python train.py --num_hidden_layers=12 --n_experts=32 --moe_layers=[2, 3, 4, 5, 6, 7, 8, 9, 10, 11] --routed_scale=1.41 --balance_loss=0.0169 --vocab_size=2048 --norm="rmsnorm" --tie_word_embeddings="early" --learning_rate=0.00542 --beta1=0.95 --beta2=0.98 --max_seq_len=2048 --train_tokens=589400000 --max_steps=4497 --dataset="wikipedia_en"
Below are experts of layer 8 (counted from 0) of a mixture-of-experts language model. Rows are named router (the router's row for the expert), down (a neuron's output weights, with its number) and show model dimensions 128-255. Each number is 500 + 25 x the weight over its row's rms, rounded and kept within 0 to 999. Numbers have three digits each.
After each expert's rows: a language model's description of what the expert responds to. This comes from a sample of Wikipedia text that the model never trained on.

# expert 14
router:523479490448486466497494517519465526504527547509486525523561505481450491512505489542509524512535478509492496509525524502502466499518486457449479531446493541514467527513475478537528573460494474499486553496536511532498505493518456524477523502474518479511484485476507481528471483500509510472481524483470542513484520483547483480456491511492450526495464521415498457469531504489485528505477
down0:510515495467509506509459488503476480519474516462475505518497487532516528461523555496436540512487504469497464529492476509482494549521485488492499532530484506484457496501489532492484487490492523491525466503523511509507534470495537547460473470472477484486517551488509530506490501542505483506509506524467487474462489515505487534483531516554519547458525526536450561482496514467468529523467
down1:505510495507489470501497507501476486527496510487501510469505512484511483518459481514505511491502479487468505494507460499516478503571502535505483504497462527489473492471472481478484512528496506509508443484472450497503514480460496458455450442519462523468494527505511514507444474484459525453501511494519480477478472477494489521525504429520513522489490485494572477484508449505509498522490
down2:506536471462534507461477446486529504516474483476500534467512503510500466485506483537493507541516523465507487517499529513486545565469472496503507486492479507519517502498494541463482487518523496486511483465534514497514504550504511501539537473515520469480521514504459480502495497472521482484498530464517486489510512523504472508489511479460503467482535488476476497536515506464546490477509
down3:506523478539467478483508501524494474472475504515537499496513485433490462496556536547507490510559518549488527502508467467509531509500528493489489479479504485507524479455519490458515481519515485509508503523492538513479522491462437507427544469501507472498510494510524510479501477513497511498513463512457485502491556509498466505488507491480477522526530454501488525563487529534542492504539
down4:454537565507478519521485505463507485495475507497506482486468523482523500501504535499538511518529494489502514499501471563478517481485502520488523467505468482456524497527489533482527521478513555455469520491488556486539510493486524495504530528508495493530540516498486507473476477512516483522501481505493513499529500485497543545496457498533462468541484483521477516487425468490516520564506
down5:491465522548481502526456492504488480463542505517549481467507509493500496477522474482527458512463524500501502494481513559545475511484513494487541469474520518482475531465533501538491491522526504481502511491445531502474474506483550494485489512547510481489456534530507510516442523519517506524500525466520503515516497523487526491481486516476497543504531507479442484508537522511565503522523
down6:505464483464456478506494526496495555497479533487518496518492498523523478495516470468531467483484480521511532497525521501480515496465485465532478463563492468496499469487505493490504504505532543509542478511532507503529501443491456501463491478505519494481506452459507461532498489497473500519511468490471513465475535466449512503473500505490498468531490536513491457464490484527497469515519
down7:485497444478522481511524487498528542469470506499513478467460471507482491534492527490455491459513505511498507515501530500516451530503544491485449485561493546496456477502505516537534512522493503456514515499494520492463502481503524526502449555504513460546498533488475503512527480500491455473499513530499509503485521516472501513492506494524537470487481490485507496504533538521532523510499
down8:501551502510500502519536468487501499492501506504486514522501529519466493505495459506508495469504492503520456494473481460511472476525469508465477503484527503511499492454543481536515491487454555491509494469501522501501468486415481495510549477479505483491513494486487511487521500499493513460538498498467479474507471435495535507502492513491458469480527488518562489490480506504553479478553
down9:503504473519490495491477499501493457507516530547518539516501508492479465508502480523491522540519512495477439501470469501523512488510489544518481492486507498521512500507496534512477498510504532520467490491474522503511516496512528468480472561498498504498531492558551542522475497557497497488508526495449524490484498540529468517490552505528563444488531505503489482505508457503519497542506
down10:460481474479440480537513490494483528494497489515503453515529485554534490505513486453534492474519520526467480510494485473457507474502480482497484478510508478495509459538491482474557513466511526486460490495509541487490516495487503484499503470527523448502480482511531485499511509536501516522481501482482518489503504478531536520481498477525519505499484462506498528512533490492512497483486
down11:506513539478470509514499542498445477507481511517467496515520485491492500486498458431519463537503484525528478464487478492516513489476509476484501494427501524525472472501474538503510491519512537541505516491464470509512528489557492517481469536507470501496469499483505508487459492521483526543472521489501502540497476524530490458472495514512458491540486491516567504457493499503480490481486
down12:527475543485479487520520502477491493504539472536477474496482503520509456473523500528503512488476487518514497515490538549481523487509516515523503531431542505515500518485476490516509517529510481475434514527503463493515496510552464544468518487458495561518521478503511505506502455494487496496503523474500537523471500455542499550541471519516524497509505565478515492491519481528507448489524
down13:511506489539488514472528517482528497496479531486428490499531517491468496473500496516529481508483491490493486468515488491502510495498500527487466474529523513499497498511518437475470493477478473538537488488471489474500540550474495503526483520505431513493547490502534519535548534484541495495503511516472482522541541448414497516528494486538498535524507537487501487474464536504486499520491
What it handles: De-prefixes and letter fragments. Word-starting de, di, me (despite, defenders, delivered), single capital letters inside all-caps words, and blank table cells.

# expert 25
router:484522488530471474559542553501450501524500470504499515553483466534526460514545487472494467442511501534487479513463499517499478502547493491489533486490559492513475469540494483523494528521545473499512548492512490505492472491515490497455501547499465493494470526507503485503491542521517511536543485520552498477507541478527501540467453472503505480502519508557510484488524534516485410527512
down0:528491521474484471497482490509456501532453476493488520496487507497532520489498517524464502552493498501513513545473494517474513508473551507493503478517477518478477491502509531484479508505531493449540470475513535489509476465485501559477500501501514491474485510484520530490552496486494489511480466513495511480492489473512510527522567480517520503479524473513524498508494472484440472528489
down1:465547512507520494499501505519482481508494516488516521481503499435493486525474481513489468533504479514481508521523482448514452508539525492506489542507501518500503535478526500475480502502524502483470449467497487463508453518437461523469480470536420508473490535513519536504463492499492501473490480481498491473508463480487506534527478429500487498478501460484516467491496477507522507547522
down2:543505478486536531490506467459510492488486491501498536508535501530492474494508525515474471538502542483495478513507535500489484557449526476512515483539500516479515515470502499467498510520517479474492525506494531497488510569486465508512536492515456501477496495519454498509499500479468464481541528513473496495503508495501474497491525481498508465468513454519505502525507490420511501512501
down3:482500494504508482471509513560504476465472535525521503514515528457496504501549453505494467489506517550513504488482472500476512502492562503497494489509441532437510495471488452448555501499532543500477463524484510462495505489460479471504530502488478472476492481548524484446520534505511501484500516474440480503541523501546493526499476479453531511520520509487502539533505527524515508503481
down4:509504537477500516479564523540497469515478531485514495510485550486533494495507528498526492494538499478496542491517487525462529530506516518502472461500470473431489469526493536495466495474534516496502491535539490494529486456490493530478488551451503490489566513501512474503467478515501505489515545516476509504525485482504534571464462500489497523525466539526465522522477469471544494498513
down5:503555516513500501505452518496494488507515526543525523472564504475475491512473473484493518513495521435486507496476507547547499513499528495509542527459530456440461484481494499503474477508500504484483491490436458531496498519504547509517503500516540478484488535513481547500481521437536533531467533459505520530519507492504502497521471476520461490495528527461485491476536489491495510503518
down6:510537558491501467510455499504545520523502490526473479517476543492478495522529475501506524504471503516482526484474497494466504495461465482546467496552511495528502509530458499467480504545482522493495489517577542478481511453485456446466491488499534534445485473474534494509504476478446514516510489460482507456441535506484519464494515484511477491515501545545502463478516449478500455523518
down7:483503437472504453554519524483482508506480509482496493469521488499480490492521523463455514483507548557516494475502502490551513494520525465481481493552536527550488504484516481547537506555519453493528521552465494472438507493521520508514476533508512468520513549471507494496527486485480489488496490494505513486475538525484532469506527508530485478474512479506492485507467534513527520515494
down8:477518494508549477487553483483509496489490493485456508524476515488498516496499465517555443495478497511499439473492505483526474508497459538460470508511502488520545507482518479528505501470485510509542482501526506518522471495473516487506555511494481550534502493515448501538497513553522531507502508521485471507478486477502503508524503541518484446490485503493528460432465514522494480502510
down9:517493482520489506507484486514484471467458507556486515508488503504454517459484431499511511496496526530485473503497491502488498493508495563503498516471490500490492518533498531472506464522488520515461507468483511522532522490557499444497469506511494530498565498540538497489465493556488507502480520497464462486534472547503495512504553516518533503484487512495465473511487476501497530516503
down10:516504471514482454550524508510528552458475482506526486530496506494545516487526482469474520480532520505485517495470498459477508439474495562500492505457512469539502530502481503497518518519493492497482443490492493505515492541495501460491529499494528496517497460493521494498517462516462524481474506522499493510476521493480540505500495490493518528488496466522493530492518500545491499488483
down11:525487519460468484491495554520521497487506527523448498518519495488511542441517483477558498499517503498537515499475488510506522513506509505528494555476495517485457511500504498494516466528502512524518471499450485490458549492511488474522503505530502463480509482522501497469469537555455490500524511506490500521517497530524454485487527533538481519505520490505534508464507482501528468484458
down12:515467513495505500507515550519492469513538475534500494489480488525495463505485505507510471539492471479531502494530518543483518510524491489544502503464506496567547513472514483516512550525500496481418460509531518491463484509509488560511491480481484530529516519456546499508514483485499513474504521496529511481489507497522495557535480506504509467534457512432522490515493497511489489510476
down13:525561495528499510489515492463480527493484520518490532501499485535485517483552507532573461514498523499460474531481501488547520477520481483502463513480528473494527515547463517473478510518517535536526473523462489473489524509488492500505506454475452487485572492491494490509487522485558481524509537464479485485540519446442515484499493484498504490551479539507476502472464525490481482466493
What it handles: Brackets and mid-word pieces. Opening brackets and parentheses, table pipes, en dashes, and inner pieces of long common words such as Ar-ch-itectural, jour-n-alist, min-is-eries.

# expert 30
router:501524503506510494477498525504499493532532532530495452477488491504499484498477486505465465512531482501513505514523524418482497488519556480543493498541459509468541521508499494489505483474525457484464526502526506508532487509506500449494464416459475537485484493489485516434475495479458558516481511495501519472493502481512500464438492504498543507485500535516444520495488488488527505513512
down0:509488499491470507507433516512490507534494500461496540520524530528517538447522501501485551489461495502523482563429469576496494519519511538472517492512465512510476505517518522458487468518536531485556484510539522508453511494449494530470473507504466484512482511498528535481511507476500462500500513510538472494469505493506476531500522450516482491499499482508515483489470519459496494489481
down1:482523499515520512497513509485494480518494506466512531490524509483506474534453506495506477509494513496427555457513475508493510486572534517497532474478497519484488518521518488500463494506537474507463466474511496489546460485486497482472481494490439530500466510502531560510478495493454511511473473490510493478517470512489497556498469436497508468471507515500513427501493482468532487487534
down2:542550474457512499487495450509498482525477488496505468462541470497500458512504493482449484534478538456490523518494526480480503529478545513501526506505508490509509482486508549481514489493500522497509471513498508507524500536517502545497498530529537504488523505524460501494504471449485458490528504531473515500541520520507476545518512476490486449476519489452490508555504512475484504495474
down3:488491475475460496498514479520462475494487521507504509521532488432453511509495528509502480466502549505492542506491432509469484494464528437494489498500501524455461472474507457441526508524513482521489468522477509474501491492474520528535510482495489493511483501468517505496548503514485499502522485509452507539490500489484507479481487470524474487527484506521492473570488510509518510480480
down4:493494539480525521480507500561468490499502508474513515547459531551528504547511496523510503480510512499479494513504490487494525535464483530500505484490452508438489465477500523504505483498514524495518476509515533476535508454542496503490514543525493452532551484501466499485443491500545510473495470471476512477456489454498508547521492495525493498523473481483491513508488533514565527544475
down5:487498518493481474528463484508498493482509528546551498486509543533446477520486464479538504510504522463478499515474473543541477526529525528502510495486486477468497528478511515525453478497496525496499543494483484490473459513457492475513452515512490483521478530491484508471475524493479485559467505504482526505502474515536497498498518502515503516489523537523469464521513480512529440560459
down6:506513526468484470482476488483524520477471505516510495498494547475506498492489457519537511502473471514512524490495524463448502460477502477521485542555509469522489507531463484472516499508479521498500499532558529529496534455518465481427470461480538486465466451484506516555510510492437493507501483523478494476439527514445510498473491540506473484514507517525472487467520468501498473537523
down7:533561493492520461534496516487492549497490483499469536469480474470471523476513543486462547486487503502533509553520495517512497473511489503481460469540514462499477480455523515561535516542506468489502517496446515496498492454486466498458507516505504501538493508497504476493549509506454508509503471501492514486525524513466511491484507545504521480481485493449497473524511542531522523466515
down8:518534498511472498499558492477530506444501496507479487502501505487493506503494451513514499474502500462514464473457477488514490475512461498485463501469501524515525571494549501505511468502525472509514511507526526536486498459505503474505527519478466540469509471511501511508517504477508519501503538493472491508508470470514529511505509535487485471527514466488559474508465524520585485469527
down9:497514489530472495501504462494491474453485489528517545497481498514471501504493446512474502497476506551458484470446493523489511489487525518535534495515522500497461558517493535496468470504480526522441469471514511520508505490540510445513479561522494528550520499568529545523502509572464498510505539529445516476523476557529481501513525468505561476451510501503484528510535507490498534502476
down10:448483448458478520526498489507506508507487535519518505533476501533511485523515494489496543491496544509485501471499508481469492465483486466496490491444486507501511531472477483535510514483490504502483459495485531458521464487472488475496537477511476451490514477509565509512502521500457517506498509512493497481511573524530528527507561512512533522476478481501502496504497502563495528482554
down11:504514509512492488505514492497499483519487510543498506504541491478514492467534475472554477555505481516473448475507476449495516484512531498502513533463558542490486485475505477510469453516505537539550465519466493516512505504498519471485509486528528480531463495466474477506502491513494495495508475507471506514465511536476485504493518529509479493529526457529532538503488501504493476491481
down12:488487489474489497485521520484456483491541489520516482524422524497547480497510509496511534496503486484503545505512488526495512504517545504462505532499528502521543517501520502514490558527484474516451518481512475498489468482510493551498498492491476523499531534445508491463480481498478487466499517514466509485497537459522498551541512525497513470552504526461477481454495536549493483495471
down13:497541490517527477451509478496502528540492502513437499476513534499508473480491471500516495545531510513484484487476494494496511481497510504499477501533523483498519508518448460469482533469516507533498480459490520460525509564531470530486506495475463521545524470501536511507473492472538510519492491520458470480582534463490496497525507495536495486559474550506472498493488535511528460533479
What it handles: Prefixes and relational words. Word-initial prefixes re- and con-, prepositions of, to, at, by, and colons after field labels like Director: or Builder:.

# expert 4
router:469479477513488463508561491493528510502525503481471501543535543503522472485542500477495535503467509518488507482524508534510557430547508509526507511506499518474513507513500506504509497502503464524540511508456517493501493517498478475513525509481482470512499498535524475479521482486509508489540512535443500462526468493551478441572503499502500550501521481520511502536484482460524506490498
down0:529492477486513484528441476507471544517474507510525519512509495486521539447502493533501530514503533497528440533437493470481477497483493518487479492537499537489471484474520507480516478506555529506521504490476542495532476513538500562438461480439460514486510507529496540489519526487492479529468495475517498515497494491510497514503527458508518491513513499536518465473463515480461486505499
down1:505543451495496495526547491486541481530512493483511518512530502463485486548482502494474484529495479466477499481544443521506480516516510516483473522491483513480468499520524493472523525512558497493509451445537488491539486488425487522510484505508443493504458547516504536507473504473499519491496465522483463520488452469544485526495481469473521481493514466438509473472501495460519526541489
down2:486547419472535536495474418500501483527458465527520496509519467477489455502517514502480513536511546453507479522530504495481549550481489492498517498482493482489521513496489515469515503496511471518537519511494529510518512561476495478504515481454501515491480527506473506529496533502494485504484511529467475438517474480485516464525536480487541459462543529482480517546477484454533534477507
down3:482499485555461529491519502564491468500456516515501539502496469443520482504517487533474462484505537519505539471475432492501503483494527516515475497517462473483494493471506448483538508469517498499514467514501509481465502481485474502492489472489529508458498478518531518468511532496493505524522533505454486504525519523525499465500516545489480500530466509487490506538479472479504490497515
down4:493499577443520507487483516528490462465507549487521470505483522526511508483488516520517487503503500527492519483497463532503501504499498516483508449490428475506508501535520519503502521477487539476453466507523527491523475498516475518521475512485494509521558494515462492499477491456516481512505443494438491504469508478500505557481489518480485476520477485531465512529471527507532499511474
down5:466511497505481494501487491495503509509486505520574469502523533517465499460506519472514507522464521488516496496542518518511469523537484498472549505461508508452463521480508519494517484526512499488471515500500475485491483505509499472480486496546509501535476507530478521505460500512504524513454506469530505531475489539484536420510545479475470523494549502518502478506489473494487473532485
down6:499492515534487489527497517498539480501510518550497477506503534491499487486523502495532504535457459536487501487457535498505483481465479479516492503551508510535469478531515480485468484501514519493474484510537516523499499463516443475450514475499536519479482464453530519500502491536474469512487489472529503527446537508463518489478485467505488496561498529498465438471480464507484465523548
down7:523509491487471485498537492489468567489491519507514506487520522537473488522484519518509501441504538564482501493501527490519468519499503498441492448518524522533455511479534524508530524540490473488545538519519512444489504481493472520512466550496511517545499536478521521494489511523489527512477523550504521497519518504461500500525504571507534481482465483467485497481494540494524515497507
down8:474508490511507501502559515489512482485496496518472510530529455497500487526459489497536476481462535475515430521471517487467495503519480533483467511522536518503524507494528499520506509469511488531499474502540461537492506530472461467462531511528480504524502459478481492503430525504532527508499507472477463475484510492494521489504496476494461449482493485457507489485481511488567464499511
down9:513491516524477522484506484512482473461498485534486543518486495500495498461496454540507469475492529521482449513490474497481532504523487511528499523526506476522476527494474549490456498521508503546487485489503519547510514474533480461538483573521500551538544484508537508486430462539495509529502523514455493456509472551525483508474515511488517487455501501504499506507499484506489476513471
down10:526512465482497434504512502478509530464518463509525479500515482495556455504508487492499492502535514499505525519509493453500513478497474499491480487496475475490559495501483475498498502493502499485464468488553508477514528506503500506494514483540516471488495469486526492523504499478497529484518512511492530510447537477466488548499521493504489502467495434513513525499476484520539473508443
down11:489468550479482514514476535538533494513509514519470503517506504508509505484538469434571465537520465541541480486481490493488511485511466522498525506477494518487454533463496496538488485529500547547543505480473496522497546495494489490493511483495526493503471469470498498495469456500451516509490516483484513506478450555508502502488526515465450552498497499519524502464506518503476480498472
down12:508457520493489475502511530495458494520518496521507538511440506512524485500478479496527531513470457485531494511512549536465494545512524505493500568457502455566519501498498501542479538515515510483467511505512471524481447481531476513498518461476469484503497532491483532476467478499483501486507493464520529488465536467551483544495489506504523474519491513455512516495506496462491488492446
down13:506554444527482486491532490488488495485499536509476485523503543497439494502517526508510463520508502529476504481516537494470535488520547490496481507529496497534511515522481458492493516476505501524528460486452512507512485555504532493520523522518495457479503478502490513505496504447490512505528526523465452524529512434474466492509493445515505485547456522494497512483510546513508509510486
What it handles: Name-table numeric mix. Decimal points inside numbers in tables and coordinates, table pipes, ampersands, and common first names such as David, Henry, Robert.

# expert 23
router:536497504483480482520513490497505515501507478480531489524492503480472459538485483454504470465465525496497509501479544533448532483538459467526531545447489507501496470501490448535492489507532490506546520473479511523537498478503508526494492507538520455478481536505478467502485519498493568471555513512486494468549512523520489559553484490455514558497516519483527495508508508497513527476501
down0:518545530501516487546472480459517499513451490502516517490477497509496526443511481516449520532541495482449501528474481492504501522494518506494491480495504509464489495526520520453486466501514521498509489470510530526516500470527568531487446507512469523478496507507534530497483514493491515515468478519490521467540520461523503519479521483518523516471524505568501549509449500447467534490513
down1:462519489504505516486510470506497505551499491489558485445492514471466482523446493526489476535491519456496508501513472520529463497527521481518453526480487488500490476509557461495492523515545504509478475462535466498540499484460510518506477478500448500466513511511506546495478492473482488481511471546487501473494494514536496465526497430502500474468498461498533461469490491484498465504530
down2:519542473455538485529507486504502491503461493540499508516528491481494459466508514518515469549498496479499475521474496484482522495456512493537548479526443505448509449481491559505467491490528506498495515458479505504500523549523496516518477531504503507491520485480443466506494480473509454509496482462484496503491500507512500498527557471523525459494497492524505502537507495487501527485488
down3:531506447484472527497523477522509484487485475527503554492461482454493495494517499502523461483534536550486489507495485497428495488511535491465488510492476496466480479500472472473530462482548489515479486506537532488459497514486503489480524502486502493503496495514525506519536485517491478530489539500467469534507519507487452476479495501507480483530482474486482517559506568517499533526463
down4:471516546450478528504514499527473496488489514512506492504475556467530482496483546496489465493516518505474516467495450508521558494449498507464509518496499496407480522547494491523492506520506544457511550503532531498483480483474466502484500516532512467493522492495480482503469508488465491487520522470455528488507493459472532523502488490484489494554475516529455517472462514480510501497492
down5:491506487526511487538462489470520513497491480568558478509498521533491454502510481491499485507495503498497526509535485529520455515518483473518532543486525506456496490476524490496500457517501514519482515518454421498486427521498511495507499529497486501534494532520477484490481500481496526564470530506515488537477537476501527492486495484465467510490557523502445487509522487545532534522476
down6:481484551505499476507475475511504457496524478468497495528508565526507525502548487515517489517447468537483471467535526469481500529464471463536505486563466505523484514498493490479523493526517507488501488528542490504522495488511460481499506467495569507438553476499489463535497503531479497524514501509525507503468527508472494493492453501512508453497482507530469463476487458521504446532481
down7:508452486472523484506475518495519524526502502486492507426515526493490488557506487476490526472543536509485516503574530494545497483472524475440482490537509543526476538487546486514519491520502470483526510488489513512480525446519477530492470521530550539535532521502502478479518491506476460491480505520480491505523488527506504436518477522488495465489477492483522481507536503512476501495499
down8:493505496514521472475560494487495514478514498522480548511469493474506502489491502519532495493464491450540479502500477479484514491545468500455464504520531502487517534475544479537492476474510481473494466503534536510491496487480527485539482528525469478504498484539471492468462509485473496494501479469498509495518456466513481480486485531494477451485464478541523473471436487493538492481521
down9:487499507506518497521485485504503458455442468534494533519519524498495495466522474478493499491483535547480473472487442494503506493510509508534501500533506485485529538469489519488467511517484491512447485466486521543496516511501501460480481534509488536549538481516564524491469465559501510474522513516448488452526476541532500533475500499513539497475503519490487559501535494506534518505500
down10:466500465496479434533536490529556550524480449490494492480524476483541497462488467472467533502475535519470505485523501485499495461457485524512492452483497461500511508517467486478514509506487507519481510489494505497492495517521518460509536496531492468481499481489520487525520501517471461534486512465494521464484523482459519508525533461512523500491492483505538522500518494493505505491483
down11:489497535464444491483505546489482470530505513563480499490469481520511452490544479450522481491490510491474487448456493493524519530509556508494485524470509495471461529493469533521444496523533502522514496480463459487488517485503519485518479517482523468489488532539476453477483509509471482486497501477480546513498498536477504518484537510498487509544543431497528497444519487506490422549458
down12:493507478492484485500543564506482476509518465478488524485503511502493478480537511541496552474493494529516510509527473497507499567507554490525473513503512520531505491483480530520522546510481463509445490491482466479505483492524523492493510488536511513506538532487537455462493505507487506467494534487501498457503533485521473550531507507539511505529538545458471522480460513468491507504458
down13:525525493527531504483534533479509542488499500511494469507514522498464488514534503507532482523486499510507497496496478455541544490520498513511472494527517479485543510490481502509463521477492503524561474511489525491500486514497513491524503498482490495549555516519496543530498509468510541495504490510484445505538508449475474501514491490487514516562494535496463500478465514498494441471476
What it handles: Pronouns and name syllables. Pronouns he and she, and syllables inside proper names (Ba, Li, Har, Da), often foreign or Indian names and credits.

# expert 8
router:519504524493451486470486527495496481527501426505491532476508500461486496517473483493486519480507508483543495504495487519468478539519482493523490499465449495443490484488485458486435489534515541482534499496528468525488547516515472472502490486434493486513550464489490522530521487498491465477489508476566484562502505506557451496472487533471527532514477495522468494508521528501467501525485
down0:484487485470486485526462481487471484511499495514487548512522497511513510499525526479444551538512507462519490537439514532445475531518508516488497490543487515529509480489533509505488477512525510498516488514527499516483491474484497527433474509452500487502490513535508515499533515459503457486539514518498461449541499490505488504477520480508492518475503503518485536495475516472451496516505
down1:500539515512442490508495471557499467537497526464516522474491486461530508537495518499501504531492472487448584503518487531547512466537504477480485544507475504504487509501511476518500490505512513495517471484507504472470498451452512487492498510506455504464470518517535504500465501473475510465522506498474478486507459463519500551525481461505526475471491473506532455520512491511504516505512
down2:541518457517515506496484469509551460506459485506539534510519551528521454517518507503494474566500473489480474501510531520497530519485514531529525519509490486478529508491496542533482456529515476481494455524463482506493503548518469526480549505490516490520474522555457494501470492484501487503488510543491481518530537528521518502497515461504500465500555472525471510537480505442471449498489
down3:489508472514429470467487479549480497493474544463532529488489499472505464490500501542463478495457525524480540465492471493505489469521542470481464494531492467494482492490506459487534504476513522541517515535532484514487482506510492460486500500501493472476512494514491473490522498482500503508481523494454460533525505492518465481500517479528482500576502518533496526573486482517495501498492
down4:493526530467514527522490522548486530487486530483534495462483527560502503536488547503511469505558500482490523512491462502464486508460524514510517513510524504465500514511516531516506517504522510433510526530537502509520534475555494486494504520509497478495518517486477462485458496505522567486522487497450509505506468478495534551449503511494467459542483499532478513528467507494503488497530
down5:502509499545508472517463512517489485521478517549559537470518487527488464493513484514515501487477515463502520516492451569525490485491559477497535465489508507444498502510508470474523468526502512514517522504438545511452481519523520520515491539512477524530473520511492528502460521476493504548475491463523530530506500522489517474488508509476503509481493488498485526500485474502494439532496
down6:516520492508517490487465493469533475476515518494507492509513526505485447473502461521514483506507474549483532446493488493431474478472502506556480519531462490512533527505494448510471506514498536492521494525552487494488523481491506475512528487522544487469487537454521545519497510482469492506490497473529511464462522515480529523463477487544509516510509537484429467502553503506527468526552
down7:518463453471502437516512518504495531520515526541484498477511538449467465543482511512469498542503513548464502518511520486547484510496525480454464480482506543470503481461477518539517483539496506499538518560503491484500495520467510491504479504531548514524489505483471491496532453459504523486499488496473542513521526496501526505533521553508538480513511516478506508480548541532511497499480
down8:487536477516523469498551490509518509521511514492477517506483512498477505497471463513527479486520533526535443529502526458480431483522489506471472518490529516526517554472554484529483491517483518516522467459513456493478511489479459485487518491464475502499490460529476547513494536520534537538518540491448487462502505489519537518514495550516484465508522481505503479475455507486569500472484
down9:493528482511488504547504488529458488460473515506489512525513527455521494489502472480480497495551528499452492505482484496490494472487513504531505520468489491487490486531514532477490492521497468502446453465501513503521489474493499471505460540477491503504518471534525501512446479565487500509479542559479490452519486556556473496452485493503557519490536489480491547464501524526520514508510
down10:506460512483500443502511528476495525477505485501512482502524482514523460490537478474470518468487534506503494486521495468471491469519452537484488490508501483542509517495518476529472499505458511464478450495497513509513486506496516471474494493550509466477443477482537492521500487517486484514489494518505502437454509465478512529480453484521501493495493493523528524447491462503515515488489
down11:522501537479490546481484547504481517486465482552470572559527501505522520531562472416506450534486527525518514451459483512489487502490505483517481494468495513486433502477458523485471488532513482519537478496472474490513558473508477503486481504477519511517487534498518488540489480517484515483455495480503499481528502534516515515468535534457479518525506517532547498482522492518480469527499
down12:505453470519555507535495495477468498515507468515494506518506537497502497490481514529508514529484516513515536480529491543491514471538513488483481489479520507512529495493498476536497530499519509471460513479502518527467506509521492524464487472485510526487513544428520478452488507501477489456509486469510526524500513444529521540525464523538520466529515509453537506468481527514470473501512
down13:530544459538535507490486491475529513498523498508505507520497509513455476425511492529510489505477512547491493479461509508504537478493531518493498531505527494523537541530519481449479499503485535508515478452453502461497489489493508492514519495531502491522542512489509513515514482443516495504489492522484474502546495463425476472507505447508464451532460514507514469531487489503453508477505
What it handles: Word-initial capitals and spaces. Bare space tokens before the next word or number, plus capital word-starts like P, Pa, T, Mc beginning names.

# expert 24
router:518529502482500498519518507465478511489458495480434527516432492526490508541528528505459524492495503530485510527514517514508480476514514516422483513482471489500494521511468491525503540495478490505453504533550517496513531506492504514527527429536467501485510486480495512510533529496517499473491541484540564484493474519495501481492449558515506480482515502462534484526512491475484528481504
down0:492526531468464493519452482492488526509465493479485519432474534534493482442507511533451510538517478528523490549472478514495457521529545516481456486509481553498490455521470521522456467505503516467539514487531482514499522467500494532451473516446481501493483512517503528474506502466465509480503501518544487492513514476542463493514552493528493500497515534525492504529461496515467519525503
down1:439525522539464508475515526508487478539467530500511510483532507480507492520492499484457517506523469510463544495533465488508504485542505502485474522484476516519466458522524469466470485528502495497516496491541479497531451475479498478491485486508444444504497537482563546521482507485486499451508460539496483503530512488517493516491529422528549511467487458519489463478502494497488489536499
down2:520520473457531502483506456494528490496470461493513497452514491481470448481528537487487513578513518478528488447496530513485510529463496488509500500473521501483535483477500506483501472473502484480460494491466537510496528491494480546514528487518512474507499551541464457533521482471486484512523537532479494498500492511499461508500486451515501487493506483523483492556482480471556495525506
down3:510526445503465484513506461529447496474470556504492558506529511430488514489518518522472464489503520519451496487517483475508525464470521480524486478520499483472507497475512494492534494463488514508508463535484531505467526472504491465472528484517477475528524496514526514471494505487446487468473529533444461489491525537508472482495518510481515484463479498485499522579487498507511491490510
down4:458465488489525539519527471550479495517505536516541493506481524504540513491501520530550515490490488510495510490463459521450546533512545521476552504487462486427480488522472520485503480500498534486487487510531549490519495486522513503491489523507500438484541514501479483457463521504511512509520479471501545514471513474495536559495491488496454502506508507519494509529454469486511512494491
down5:470486491547519453543453496468531519495533523507566460492518455524491505482507477457555514517503561494503498517492475523509473530554499493488492495494470489471504511498491512553519473487509538527479506481447500527494493523491507488481517528526485488529501491484472534509473547506525498532446536455530522510475471515532483500526503520453453508486526480501467498477481494479506488509487
down6:515514502481525483512473496482558494469506476509501500480483535529515534470511457494535498520443477542507493467507540471503484514465504475544466484536484476519511465503500484479506512536495520464495453502531479448501526467506443488470566481487508496467502495473521494513493556523471459519496480498511483504478538510479500512493442520514502485549526499485487480468465493484500479540520
down7:536527463499476491500526497473461512493481481524508464468520487477492513526508512505484526474541548511493517532504490480526540458531500498467510462521509539492489498487482482527549487539552464492551514520502488500461502492512501527499517516526519471528467529493512501504554457498504507497530495531506543498488517527437485470511525525527508509467527508474474482535523509524505461553507
down8:462491519530454489504549517479509503464508459557488485489487527490538501503461492479532474438488498525519451486486510481503488505518506478440458493483522559530561545477510494519515514502484523509502542492519506456508515475486521504508519536475498519513520480512469493499457528501550531497506519462457454470435478439483507496490532516511442461500520490510525482487481486518524488470483
down9:501492495533473517505495487483488478442503518515499494526475513517486475488503487499505482494501522550472446509481481506501545504519491525514515530499508493516541525504502557482537495480483525511473500462494540543463519506550522454511482543514497555523521493501542553493483470569537504511477516490458528481478473534536506506519525484524554466469489486488502525470465481537480516485480
down10:473483468482462429517473505511506501466499477495507499501482530491511463499496457459494475475507513513492514502480465494473490428510487500531471491430513479490494493496473449485562503487494507499458476490498508481510497477510501483489499489527524458515485482458524501507501535528468501492477505485505485488536531491493495544490521499536487485453498453498518525467517523568509485497517
down11:503512570511477513478485517473487495556476488488449474527533511519528476518528444439546480527501445478529461512483516484487498513528475477534486487431513536478480491499488554515499483494540510547506501503464443514528559494538479520523499488483502487523490515504489479487512498492480505538504475479461516497505474542528506496464535521463481540491538480519518529451509511515523482497497
down12:493506498490477503534513582497477481495574500517465490525458500523498520511447459512516484520455496479534523518500482468482502522502513462522473485452495490548487503492516520523528511528498485527426504523537459481487501493504464513497521487508499547512491535508525464503493480500477493473497525520507537524483524469532531528503494510510531463537492526477510505467509526515505509495475
down13:501554489493496489512513473505464506476485521520523515563509520514486549519577486485539479489478542527489472485459522484499532465507511509519516499516543480534506501497526508495484526500514540488543456497484498501537546517496507491521516496523494501498555484532480522510492517464529488506512484490475500520548494489476472503506497475554469477570512511541476516516492502481508480504524
What it handles: Name-initial pieces. Early pieces of surnames and foreign words right after a capital initial (M-un-by, W-il-son, P-ö-lten), including accented letters.